{
  "n_experts": 16,
  "balance_loss": 0.00234,
  "tie_embeddings": true
}
Below are experts of layer 8 (counted from 0) of a mixture-of-experts language model. Rows are named router (the router's row for the expert), up (a neuron's input weights, with its number) and show model dimensions 0-191. Each number is 500 + 40 x the weight over its row's rms, rounded and kept within 0 to 999. Numbers have three digits each.
After each expert's rows: "gets" lists some tokens that make up at least twice as much of what it gets as of all text. This comes from a sample of Wikipedia text that the model never trained on. Tokens count by the router's weight.

# expert 5
router:495469523502451453529457538477518451525448471424513531517481571440501482507502445482508595546502550473513531458536588510499603493590489488492494473432440499446541458512467479478500441589478451455507505447538351573471464520433473440489501514563474487477467466483468529460479489489502502519485623449481503496507549471500524542445510555556506494524485626525561486561475442466539535464516493545560464517492475428519547510473519505485452528476489474565469493521591491506549503525554551510481499467477550486488501528513516525504495528517519476520525503441523458510495533491537448534
up1:465454499510524466571508529501487473538473564564531474519500495555477547436386590557586520520530491474527477492516512524488492503492511458488505509522448463455429541525482550496490467503540489462510518501492502469452507586522526495616468568493471521441504478435562483522524522482532499490482424512522400487498497490501531553523459470502454460563489537466539435463540501437446540470489462477474516572483521544541540532497461447545443420561561441408483517437464465465449468502460520476458468549478554494534462479491410474495551517564511532467558503484486466581519465551487521541
up2:496468521519520422471506460484544496541526481485563511508572466544492476543550537558524559409533490533580506481380533511577524509540481446467419506601456522497469574536506513517498482463472544503464456441523504491433570457517469459458464536460511513522485577476565491529530526509524508463561525520512548444423494499495524472453524446539510576466474476440478451462519522486511551487504491505507527515590514577522531563457509548467515439505465572492468443565444515520478484464488457486488475485524433506437492529521427468520535575494467499527539479487527533556491428576516483495
up3:540570510442498490530504449449476432375561446536506575535457498512461484568532471581524462424483484486488448452512525548450505555476496529464474480535452496494545431533467431500448467497496523502457510430441488470553528510520541554624469453541597528562479461524533420502497518550537590480510549538435484524507545467470518528523475475549502481540514547492474520547508526542511495464528528488505505495561466527485554501475572564432497506492478519521517513543488477541539541482536442457471561427536536516526508575447544455501458500495541543493435489520490513489560483510497543516
up4:509528525510472482566542549462501477528543529465505458501497513572443488462388446524447581468517488558472462464456466465531497514562521466467572474501474526511504525540547465513519466550489517480534589517520549507552518504481513547476535389559499500546492466408585515493505589519500500467502488491520520453550477513516452545426541458446476533498475533525563495475469479473475547568496529504462441519547495506499479488465450511407523513506491418600423561498470518451472493447442500510510459478504437523569462557424455418502503515447534506455460547504487520440529500495447504503
gets: " |", " of", "|", " in", " the", "-"

# expert 1
router:476484455497472473481482540512489531559452521418499539520449531455500557475429568505515461605524520472546469552492440532517603506442527539471530535542550479529507482488466527464508446536464492547492469495562525521528546494434555518455497477483510494448484541568519510473407496519461540510463545475498632507551423526496564471436501494504448560470465517645578461535473565467493508592562464532518485530483526505485515507517517514505473502536520533485457433547493490493432483512470512455453507507506469489536491542544508555482523514455477443465466491486541428502531492464573462487
up1:508486497430510492506533479463498503486496478498469507483519528458572487434510480495451455503616443517407601517451505485491540553524543476480518539501503535467508554488516481486472475563460480475481489494466430560590544448447500531396465431485475499534536589495516450458553500453472571574536539497487514515534508517484522443529497579555461570546424492548514435438496446517501486523450518483476468484453449572466492510463560572493506542474461447444481487507477442520548500465490523509468490532547597486518515532451560456507429493478493511513493504517470476535569500440422515514
up2:493503552550483524494479508511519518436545575523514524450361531515448476458520434494537541475537468493458481501531540564505525540469505541476527541554532421574485485473555464563494544479477518511545528479541486516540478546502459538432518536541502500519503491502469565582457538503548498427545491442515512432516527496521426535520423549435486477558552592482505530511531500511467405476461561535542434482440457485493506490455526527446494478539512562501561538529505424477449516520548436577529493477527484486549519417540502558530461536528522502572532497517510568512489480487472471439
up3:477500593535553541561450561426531485499471565515497515521533545577481489534467568487502481497439446592455520466429513505491475447508492482480526483448546521515546491453519570469394514476482480461529509526493505518512432523486511502495462521494475542559484490527523481548445475502525566507507510587466468562475398461460520481546515568530514484515483532446458559510488492551476503574455571545466513541529498508434561491442513529601493503554559478509532497492451586577525479455463571495550475501465487568437536499477505543458546488465534491453550504531528481530542463540519451462
up4:530481519489480550502588510528493555504458526520468561499491470446440503487492526485462507534495498447468436519456534509549442556465466491473471539406515539504443474509406494551483522546564495483479577457476565489606542546486579590520486453496565548532503506515543506455502463519463584531593486555507437548500528506486443520466505521496498569508428457477507509525519524443527485515469480486511484520471489472507443608501473514548488414501555502439478445448514443534532554490516464384456528507491508499474447526529510533437545542474554520511514511442488491576505500473506551522
gets: "s", "ed", " of", ":", ")", "es"

# expert 9
router:532580464471431528461458533521509580439504465511490483426558422497492454530496453440490502543480510498518510455537505495514540563522514518503510469477507469563454466451519522595511513445486505513478548498401483494469551518494496453557565549524421528486477518525429416497569464540501519494520468479601456506494578487431592537502506530492506446402511526509456490539446491542504481476488483438524519517416509499553600488521543514518504525477487439510537466496539466451497517480502474521518595501546476525509472609510486545422559488511485559482500535512454525489451540500519495555
up1:477507517547479542450464503523497513549501496569537415494462558472534467408481496516469526518580508525530499487580478501536503517502476465483415549520492428493531558460447501539540473482567447493515464460540524512491477554446483395465555479560552514565528539478439438497535578525467473538568546508468458443419527484573455492459523447485456460462524462539514552475509591443511511501475520473489473542526507498590447559506507444488503500487496493485583497489437464470543601534499502483512495557551443496519477527537412442524499546503473567547512526462522491564490513509498517485
up2:469531560540535475485547503518546536525561464482563516521478450519463530514509530483501567466474584505452551411507507488530530489468559459480549507486511514499493489512548510488509412521473534564508552476494504484433558488498536510518527429468462575447443541468503518497495465511504487477489540534513541481502419503614558546556462469511523501500526503590452468524476458483448477470527489534514526574485493535568444577459483499488552439547513543562549511381527471525467476522434456457439447490475543477542487574492493429432494445479442504546557537531506493549484531433532436544
up3:502470522538486531448505479414490448476509570583568502510526499562518542545547506528480459512479516469490464464509492483529491499530488465512487518453521546482458607525561436468569530505463482489493454471522522489520579507460480530416462507539500523468528499505462519463496507504479506526425509472491493559471545437497502560569433521540469568561478485480460550539504540455523521493537504465508449556513495434508445499557521543468555543511517488533414481491519594628512469571484500578529459537487443523465526433536464457515463534492440489570468496566469466571433513567444548501
up4:525464501511479548499518471448541521491530516516535502433459462451536539515519502516469480439517530475494454549569517529550480464452492418457452476538558426438488566461486503521505529464548564512472477482485494459521484505581500446492542503511469493539543484485448467481504549446415459482469504513482507512490479585420430507545552552462493537453473553519436558490512416468430502456471487587499441550620537533515518500568521591472489499531524444476522532532482508534498488503480476510529434459482487557517471480431481462467512525446488498457512444577565540521504533539460460388
gets: " 19", " 18", " (", " 1", " an", " 2"

# expert 4
router:408491543525450481514454559476568437536518562462492484486478600485522490488496545517449526562503427465504467459478453483466560528540467468489509510455497480505461464606478495534531497563446412479478435476565502522487548477472487502486508465449517517516494473476470463516497524549494461498498497516400530468510443498503448486427508445490489528481517514548522479475444500562504472423515457553547613491406489475497575589462500553513449524582502458492518473520509515440508487457484527456526533486478455492519608492521522520478553558532426506549519430496534487475489510513534406500
up1:432539548512456512506535396448458536448413418547522559499514514525493455546524502526492460503470472514477497550514513574460442569450512477534506488505517549523516503498545412488464501535534491509490470517420463478578417511500478502444466490482526497509539499452484442509473549496492595516423547573480545510495474472484544525476503456458476491560413521552474419490562545455543596512524550497502460497497495531477492508556508532602499448492447514507488528572475517476450513481457511534500445477509542575555555605497475462505422485502475557466509511533517485535461518485522514552
up2:500515413548513544500463464456482502469554505526451487496467479453500508480471523565536491475508498505538510536501483534431506465443589491479461493554450424498539543426515512492478413489621484527512492549529453497521494504473506497491448511495510522506540451379440542498539514605488485596517541498434464541533540437464488470522510511549492495429560519493517605529502511486529520491503540522489430429508492554483491520436479479445484508499481525601468534496462528532496573524552525485519468510562553505568531546489576506487551534485468512454515514615539490503529490479441532527
up3:459553478536541493551496492521528430478451532491467464549491496542454539444428470502500509461463560507526575521591546504516553508515470505442554508557443517544511461529447458491474547462456525460508464451443465471489517451503490597512546481492498507481528535572496479561450475530551494450474557557546541565466462428511504461490495438477522525572487526546545472511504475534467422449503477430523536483546539485424437461475525540579538480510485449483541529478419490560537457484527465530508510470443463494506419513501494543496449523542561522515389522579445473489493430523505505541
up4:474528520502585467433519520410536480521541513522508559433492469501510527448522507487431522453486526498465504506530477565495547500507475456473499463553491522517466516451445431526474446551454488540526539427434425508503541469452537453456391496534444536512565486513578602481561420508475491473527518495547465390575536497550505564484420528467481609491489545524544456475518522560552510447508521468510485486494492530487512449463484517531460455528541508550468463480509504481454515474539462440506512433490570489509433521501449428472514465451523457474472513485503483527451508451521535541
gets: "'", "ing", " his", " and", "ment", "ation"

# expert 10
router:574493497467553512505428503581595535489471509468473514470516549446536537516442431518538494544511506504466540528435503499498483444516493457503434397551506501446518479496488450464419469467466529462480458535457447473510523512415508482512468511532442469476462441493534528506513450554491501566516563453439505509501462503577568491582532495568535486572482486482487489579546427535497522543517532529530566537453474455520552438456500416494477564538513511514481518485531540580508421502551491476539506498525545516520484472435568534486594538470576465444474511510483487508482504517461475452
up1:502469509412499442435503502457512484489467542558502531573491426482533498488545535585485484526628481522505513493499514461454487494492509450483405496496456469482533492504500482460516504532523520520508544495557505492491402499476533468408432522467522511458499423470453501554475561480441445519517481562516480527487523464484528521444475569540464480491508517497561461527589484459492454538491484444524453507429527441438431533542623477469496506573500444540479432583515467497470522498538512525496492456454534539496547497504531508576490479520556478428468423458554519487461506533565502491
up2:507493521541465460484548466476504500582506590500464468533453412490484462556467493461470512503538511478491498496510464523555517560489509547474561532445516561535447525513479530557539549471472558526480465468457488515525484515434464483417552473460478509521469486477486501470534505450564497494448502429484504515496529504518486458462445492528478492477510556551421487456538572440402537517460460442500532570549505541574448539500448509501506468488449423488527425487442510543516519444444510477609523550534490538536598488510533541452519517541478561536507535513508431521475530394553455446
up3:480525506496451504531549429418493474459510544504593461400517516458499575509452507478624512511483453519518516490521471586600506521522413441484509475479496505522567537506493491487463407477485584546457515485519480481468557479524519513511522496503517495452497567427529478516511496543492477445501537461454482499496503522465440508503468559456518543485489510528517441561477485480534525504427548460460531545523443471481432442487518525465551507472546518538459490560474535495493506522538601483509513502536439525512525493521500505383532513510541572498463458396551502548523542499435452542
up4:533530566471453507469478482469476454477575493470487431518529490512491591454518383447505500537530551497509452495525505447474506515480536485475507554450580482462422508493546533608432513507457512530461487518428462463440476533511511529543461485489490513505492547487542574496577511507495519573504547407487477445528538556429485489428526499529544576489528554468557455511531540538482509542476485489428562508478526463492436465525469486563485448520501553497487502485444551537493412578531502590565503425546521502508489534415490479508547519522504501558499511545473481486484534523549516527
gets: "er", "y", "n", "son", "or", "an"

# expert 3
router:551452516474503470563507529495472518456493465466541464548541427523498509460452518469505550474455522508504522576573582471576613452486485529473515450494485541440510500487464531507514498514474541444497501389466418502584494520516467494518521525478466512508511522497513555526466573517437508501542484569477479530484589532621518531439538463431550400544552487542472526491458480473553471458488459501447472472488518483439510512567543477530489462417476516486464518475558549469504551454483439537510480568538514475502489481497502504459490464520423527537487525427454555485552453465483525529
up1:509495504560479489467515554505501461541497452565481514501547474473446545501414419570419526519496533496468514468478497507475557562558506474478515434566523547569560460466445469485449515518456464440521522553544527578432480572511555497502454540483549508462427541482556521582519476464558540508470513544480432535514458502539494467573434444504448531485519459548584534545510527487576516515456459500511490503520471531457493456498402531481552501493537481484458470449488511514406505514451474522490435471525507496509393428503477561473477482529513497521466500534538536583490521453512509530
up2:514474475531564524521471452465453493470553585487532508482509439498513517461446528509477475459479568459552539492520515482511553520498489492450511430504503481545521487535524494587460487441492470518471568443442503551471461535465478544549429419475551514499483512496524452611549565556511520497536467506601476483489507422513527454520565522500509492509598494510583439483500454534509573424513519547518455498512442473466546499505489550534514475461521475502470512535409539529468552537482464424581514410508475553484441455528539466458522511485545464524454456523481533590527486526534471528
up3:506430483523516478556559451493527501500508501492430501521455514450517546467498513552453517564596510517491469503490520576533575483512487464467486453532409545508509496585487457532492557388524529478534553520564563486504500517582508468485433518497470550504457520525550533495462571566522518433531523500546521425557523493472511439514508488466513507479474501477558523532511464499512561463506540511470496524497554479447519460564471469459425492483509548454497482537469479551446495474517449480512494535514509531540458547552460504627586421531483491547581542496440508554526455427528507456
up4:474521537456526507607529457407431504489539476516524443504506429550478485469547477591500486524512447514491504494528443474562404443503574517523493533496496474448473497496565504501529487551478507476533472456536534478482567508452495504552475504493444525515465486463451508512523469545456549504483517516443412535494467534467466512512451563552494457500549437495485542488494567487504560525471464434454522527506490419533523542391529474500577491507535576469569543474503450533575500529415487478522489462457505525499533501453515441485526500439500521511482526600525431409534446546506504464
gets: " |", "–", ".", "%", "-", " d"

# expert 0
router:414468521528548559460541499554522556492466489543569442512485485528503536507522472565528515502450514519566461459503563500470443448498463544522447551495469496537529482510424521551498500541535469514479452522515503527545420495532478566463538596461528504554542541532556517481568530507549422474485468525555481541502468454499490507516466478472521518524502450496449510456560525485568494479395538387493447457553545534409515548474435450462418515514505559588488434508494516508577493492475472484512501582498499473445493509469472537552526472507474440498470546492507526517516479443491584521
up1:510506462440455430449483501485400427505547531511501549493550555508459511496516462482470514614419515477494468469565540457526549546452447436458499465500488529512569454528454500473456472449513484451449526546541508536500500497500555486477467518559456504508522496477525457484508477552520434508531510522511411535498531475587510446534555439464499473535581472440486449537458463473425460499462532504508497483571505505487473540599530532529477514525483429529489449511469474504498519570435491460529504503585502528563593470508560561482520501442494454447487481574515455555552478468520534493
up2:444479496435539447461511476499517528489499475526559562463508469490437532427561466539519500462516522561458523493610477480482537496535528458530551485505469399527475542563474539456550507550490485567474437479498544482531456447476489517568495455501438492552566522453584507466509480534501467474533485504517532445476490502475488436565517441484417499474480528521519489509562498560454482524450485485471516454577532500567482522481447535457494454498542511484555507546449458490504517584554439487517589505508440494554561518586481439487536430462530453468481530490526541508512509508530415411
up3:496499496480529537471465538526467509574520520505420561399541538485490464514534485514452596518515447523515509492538485517475540472569473534459505478504498522494552448557431494504536547529518554498458525436544545525503481454456470455493499473515490494482572525485487439484518480536566436385510501513468492482410422524472516527516491545488450473534460546431484438455511523526468563518437497543433568515532467414431564456552490539502533522491450457500525460447430432470417461498458481493481543501472548503544441551522486410487519432509527440534553501537468512513510510445474510482
up4:493477468478472445462565414455474538495523447506483544471466492504471436533491460465415463464510518545501506540424566519540508536484514459522519496518515559555477474473501554474556529492509502514435491427552524557437539509549510485417590482529428519525468569448508488522434493505507495560552498563495466414531429513519504466468584521442489544462503508585503473438535529528517503540569440480461441524504554474493568498530480494554505490505484479561516537430466439442519513527540510510557491545506493491533498520505543502464453562568548471482455535562556509448568536531561549460
gets: " a", " re", " A", " de", " co", " pro"

# expert 6
router:463523505527440429505519502463560482479498475493372510503557472620490495449581550485539529452493511546485468489516484504465516435484508453556429494443484553425507450527509478552512462505482470454509555522566535548502487503526516467529554428563513491521526428513535495467556461478487500543493486471466469444471482511432488507475538526491474538504516528423528515505488475490521441490606450430597459550532475417467438473409469520494457461403442536449472497516537505482539457511535517522532456528538498464530539520479500465490499518572543524535474471513506487452526497433574522481
up1:444528445499540476477520501530534539505536507573551475458503462499493504485516502528514588412385440496487505452477477555511486419462543525472521559589593533504486537519543509428531493466510532427560521463490505484525553565471499484472519500493485517487474473513558483541514460487525485423454460492523505571476539443528529473482484420502469487559423560462467480518562548528392471470515472512501519472515584559493436495545505501428504431532580555523535478514506511476506541465511505528487501447532397487501520491456473514497501495500507489513597487570531507543455557482581498473
up2:440489521474481496550457523515494446498568496533505546471510503429519471450436456477524427517540487500469533497536572481520534472574538503453462453529503521494566466463472509559483511402458454525458533488505475467554534518512565452541534499521496513447510514528569499449586507535509590453450582458495465484561515553474464421558463488483485454485476519569546500573491552439533558540546572508514540549500468601534459504462514475432514456503496455504468562467417489506520512538476505521516449450481463513510555454483461440441489503448473493499514518424549525574502556488485564518
up3:411519500549491535493447531476554473477465499568501590444507568498543537500501478542581481439455499602529502576516453517535501501495449482500492552437539543420526568468522477501541447474440505495530487500376439481443513529427488531561481562531480537509534519538539454522533497556493546509500523478482586505501495532490614501481516535509495462539484505493499451467495501506446512515518596494507459457526515481538509518446502463427530484502499485449516552467548502543458514440508595488517505492476505535430569519497537469477465546460511423577540452500509533472487460502468427477
up4:492512488459517512564501495478492471482420500537479473475484419481473492548489461494562491490448445527507487469582426506562482535475458517466482495479494470444503495433472473502536508534435500484493478492521543423481475485472502426541529528525502509432533525416457506579531594491511496517560544506445503535547476562528469458451477452536446498477442559548537551489497515592496508580458543455489496507582540459506478474490425522471512541559512508463504520531490470541451550606526498519520538556523466420484522479523569477495471550559566502542501581469441541492456503510431395489
gets: " the", " The", " st", "A", "The", " St"

# expert 14
router:518446510509469462523509458451500441477568381493503439472489460639478482559505504428438589437510516459500575571575483490547486476465481530487465502506595387474495475437530444550514525538518522514548482458520490543484512480622517455506464520556467519443451530492501535513555515474539477473485461476511541442490463535514499490552517527500486548549488517503466490527536488504510467536404534464521435496462445437487521472564553498513467406450528487525571508496534515428536509520465488482544538479488477432521522509432562470515467463484481509510478507487502474482507516525531477523
up1:542469517496528556520534495561547473524509552447492529497538444525515515509466462597530432499490440490426498496484540495585505473505563498485490507558517560548438531437515521490511458452474518487485578485477449512462501530498484561519464503555492497504474521500537469491553498625505544534460494490490521549533524467517552517533514531544500543473484494494467549548558452505453600535420455495476516500500515555551449487503481400526496532509511498432509590556507547532526393444474595528476534532503565559513494471482421499440471505448529491555459453483512499590497525537424503514
up2:478470460526502522438433536505501443576454514437483493544463457488514520489468509588531466533550548473544489524481478504467619471517493518534518512443480500608531507526532477484444495498556504512561469464484476474469394600513513482506509510517446479471458482437544564530494459459509545567461528539503486561548485500545417493423437504570531457525463494581443432521486460484518559485426460471503524464565485460544453501488533476479501476537515504532501480512456469502550555508576552568511519443554512527556526559540442563477461481509512508412482515511471490471528491458500536474
up3:495538479527460521471515487520511462498602505440550488500416513516440487426466499518458556517459500449508488461500483463511519515488489478478456508497453545537471446490469565520467485513541489514501499458474527441555610563410505529489577504500462535554597470478447523546541554543414512527480496488501492428456506528477477429518465550545514482462477501547402536490442475508447479485538554496523467483486607490546501511483561548460510440532514472472489443488447553505433479529434494512503459486502437500493519467518463486517446457464528415484507605550453472499476516508516608529
up4:418533520517537521516518506497613556586484508464493452482493526475484592509571477515501522483554537477554525482527474536496547405526441421527494456516462446443504559515466520419483498495493495503476470526517488519494479528443482465420567468557450477459586503504530512503534538518454443524524497512464613554442548504519485477461491505475478488533503497549461484538455574478494490631509491445456597445484505475474515444484493496463436499535506461490491534538523519512561465503497460379533518440532513519475482449535459488516486439510511477509512523465492487570510513492440471431
gets: " ", " S", " F", " T", " B", " C"

# expert 2
router:479524490463519526485523404508488503499514593502483444559576467459524493436544478568504472497487509497476536496444438506534454534531515537515578382532499583479510529534526525443494597488487588478480460627539427510541439479588495532454459552473446502538515451470503456542451500454503446478527448476551496493479489521557502543578528487455534526547517451443499491464503515512510543471538489534452467482481531606504447495503467518476393498537484505514551521483489466462520483511535475511450529493460538509535442458561533484484417504569508485480530475473491540521517499476479462527
up1:452556582565472478419469499430498500517503535500458516418478433453524584501469495500447566446440532504424539506553561529490464462512544473547468515477466533482432487507480522456470502478495547521502493506489482518424499557480513482554494486410447514485476552467504513552542529465546493503492462486498571473459463517508484465501506539525569551486464472465461520431527461534420411545536482454489504502524534479538467488498468549585534517602508476512497462550425545568527503545467419530496541445588545523524470554491489472487511471471538450552472555527522465495478432476441458538
up2:548497468497612489458455530400574503560489470548535505482501501509443455496530469501402445478511541513447505474477451491609553512582453445514515466495476453567457529486488446505582460571477521541449539497523571542545585476499534464518473441526502464551514536532459495530552480575527470562596526563449525524550482484525532497509519528497402597497560482511452584523565595460465513455516506501485504487466527485531524507481506535440462531514499466534558527461501514505506518517480532517485446526520455530504562492535456489500563497477485465491471527533464505510495506466492502525
up3:534550527499506536515478564507490497481422515502465477526531528475537490517449515488529517499466440514568503429586531456491490446488424468509458539522525533455558532509570538475549503509470541501472542538509424483510509474513562495533365483441526538501442538497553540501481511508475482560456476503537527518507525580471489422532493499489566503500488451474508540522494481528488471485396565436509489470440491535511484488552451498554575539527549476434484558504526489548418544582439530478484511472459472507500477499412481530445465563476526519515451549590463490478555434598490471534
up4:532503492513432441507555513474475490480464565385518513579497483450498524501500541496424435477463531492541508508477610498502540520483495471443489459564515477547481546492481529496449503421399506591499559507534473445435577550535528560497486508532473490585496562481512485562446458470501443488497506481549511569512569511476534456434545539523516486425513481491517481471505459481484472617509492479531435584485540446483544500493426528501499513544542529509456543507512515546578523573500521458472515483460489542473487432461494522467511560547448514488454475548471456529490540512476491491
gets: "\n", "==", "===", "duc", "ar", "ur"

# expert 15
router:587488483460451407486470461531507480569519465495487522487504435515520475540494573443472442408497520536474594555579437494464440454498516473477447531503554575497442476504507470482511539467582533553526503440504503538531550495451493506490450447551463497454545568502514555454454445498511467538514482543503487435522458487479494504520464476443536484518392522439502474433562474491482563463504576498526539423501526463508515457492538469476496481530562551504470516493479513491488454476527559415466484480514502510489533386502488529487512449499566498526498504451528473466465509508559410443
up1:542489478538463506517512475506526521536513518525552525477456501497478419521514498482472458506489510497480483499568464524435500549546488495531481494484425533505497575518510570427551464492477539521527485491458401547507431519508524476421475450435556519540516531456478470460511552511497479496489560455457512571533465497509495558484570501559533547524429533538560463420498514464513503461408462456463476518513566509504545457518575453495480479505492433553474483454497473462547504500515510513484456492427488502503433506502391512433456524486472458373561517585505490614462421502485484465
up2:528585552513531592475526492519471490441538514485480516495472518568510531534512478595496430474469510537449537506429507464500463547520514470542436400508445536492519477446521491439470482452428440455504515454462538468474493501487512546526469511541431524499487497436441499489494523559535507528528524493485526402482443562483421516485538503493500448523499439507555527522499449512411529555467482481543466550533505521529489563521405479521553467514507543479491540471518511509533445505497576513532471481484489495573490544488481503458531603415507551522456572496447462532491451568415532556
up3:601473463500462467496519509518486482472564594476475465461464495490553438516532483465515527403445525494513474511427511575562472488563567550472491473558500497511580444484503504446442514430459457543522451502500507447499476511494480569503460484555490509487488481500532484522458497496470465544436515496496433576409503466512537463482517504531486547505560526577555511485583565545468540480482480478430493490554431515426487534529501468476489563500513534478493475495450461511600452492523572431504480575497574508556517496528428501573404521523500512516534541478487490501532509466498544540
up4:429492472552495513490457475496520492521510461517470537465533463519574504543446509491442521450462531539497467490514473498483509480493469450542507504558495508550485550544504519446494473436500505459500523506556513475426451540477475520462495509483527517490516501509558487529561529484567485507562590510520470542475504547450536461449540455479417494464457591502541487450549472490438542478531385461547555591572538516583512492544518499505601419510461472511549493562540504508556487474516477562534457459505508491498501447495501482560475449478483545475578455506542515639448508528523467589
gets: "c", "\n", "p", "b", "t", "g"

# expert 8
router:416473476509501574476579458449517524502482576468556479489470558499495530476435488494517583506491532471520495429506519507517535559504476565463541549481457496453457531459367495510474525494509539488490505526478462506542487427451518545494542474516464509532502563533368449487556520575478432514519482458492516430441434496548519478523498468502558458433522458521501507431456482543521513455469452552447489538470518538544480488579518487488484452511488575503402471455517507486492586530486518454542465517476467529520488449553506500522459476488478503572518452427492495533511568476472565539
up1:412477488551478482499479513459513520518499500505481465496477480470482523492473548495388502551475473493503509423433525486544477497503531527575531513606517471488500503492473462522516498488565551532508504526541535506474562560489511420536459517524445538477562491426544433632515421495482498446464458518526519514560470526538517498484436499525515550534465470447521486472480478433505512489493512498459506529461516530427586514509525453485532547505493514478543500444443506535505477515539467560517564456526582547571411444479442472436513456480491517408489565446400496507550478473556486529
up2:549522430610466508511464547516516473486602474460483418563535454557476551460490512492515463497489499503437589518479539551552507472581459567503495551591488564480455557458535510479444485530489474564478483505471439447486515521526495539440434536439456493478495472532509493497488513460491509495473494541475542486527541530521527449498503501485473497471526508513464530564489497535410481522451485528459470456486494559482539423455453498503505521466457497505494495572473519455535522434497495563490443490519574469486554532455488545516453503511420535478452661503517493552411486477501500498
up3:529552468552478617524425491491440519452464481464480545535572487492529461512424425533466484502524521493502494502472513500546510491567485457455430458475491516515518445502562435463510529592491506556561495481495494523459421460446521482438468463432483506438459488479502520502550505479572451524542553406494518525507562534443501447532535559557519517506431531525523473463514496492435470534489496495513452464527464530523513509499478513493541480538537515482504476464484526487433566567549537459507517520485571559471504502527520495450465512427648466497482485509523533455528386517467529469
up4:470522552579507564477475477508468541531501534533505483479496532496520503454485474483554535494529544506550438542531495574509538410498478462519475505483464480574551449534451524557531450487565443458509519481516467543511533485498481533461495531447552514528528536456548457492477500536499481520515486587480509454564515519457446495527535480455509489513488527509556477531518518495483488520455570462447533616600505530541460448401504493592513410447525499461577552485495511466516526535427480559504508454579619494455414573480452511515502541533473540483497499492542525496500521529585529486
gets: " on", " in", " at", " with", " ex", "ed"

# expert 7
router:509526536457494490492470584510397581496486453552561495482556519461510476574478492477477501511502494474476459436543583480511508466509513498456509465477575434497470555446551560439511543457554456485513504438505474518529525482436495568501576513482483501442502533396484496477410437452541506512504518511478539488504518501523516445530570545523448497427485508579499491465491511507514474455480540485453459551534487567499532460487483547559459462483499441465444532479510453546485526526393534479567563521507466510440493509532520498571542527501409550452581462544511461470516526449475466467
up1:517503516416539469431513482536505515528476473526521446503463457475400492510408417559491425521555428496499561478509516509491475473478496419502431480638493490482505551481482522481586509486483450491537523472518521468423483547497492489528531478553516525475505493526454498459543546500423518494498457524560498513503527452500456489476459443536454564524519526527504495446510462505533463543546559489481497494483485460538397579521538528500517570530489411552541504480476424415469494494478494426493527514403442490462499533528502526432501461444544546463506500495485475458434510535484562473
up2:458522472385569448507455534490430529475534566485489534503580508483508505580546503546504439523559463510543518492502487498480550485465426475466462492539498475560443440541375465536544471486530465534448483408529551494473457495469477453522510518425500523540455495474547520477510462551503514462528443487562481517459488498530521465539493524472496584545516543492547485491508453523511570450522460509521542437428535509538497504454476531513490444591490461493540424531473448549467574421460425454493530470513471522527504526487443481448542476497511535493519469535431516518540477453570550481
up3:363506592490516461502500475500427527531568525531529521466514493533437480516477397548471471400492487511520544553504535497485591508463486455462528488540519451440518456479475507509490560523458486511511481508506548501454512443474489498523508532510514523494493426577454469580540509493463574446494501489522526480510526546513526499481516512502510491540534479487586505454513499516562608548511482468500511565555533580496509446503558448536490379544486459457570494552482531491560538485525475521462505500476505498579484500415518441506617447530487472498524511450518488506535466525460471502
up4:474474540504501480551517516407478435523456535552429573526432524521468559512541496494614534492523396513490438473492459517526563488501522438591517447503504444443615503564585503438544479473537484515513509467526491497430522581507504517469505536495486503478484483489482515475487498506568499514473526603546525527536530443464497527491474471549478432457488546479445535512506510512516515511425536514466504463462537498520523486503493479441501480493487534512452453558466529461528488441463515478533515441464551545484489490425376521484474535452577477453517495537508544463512510531410483539
gets: ",", ".", " |", " and", " was", " to"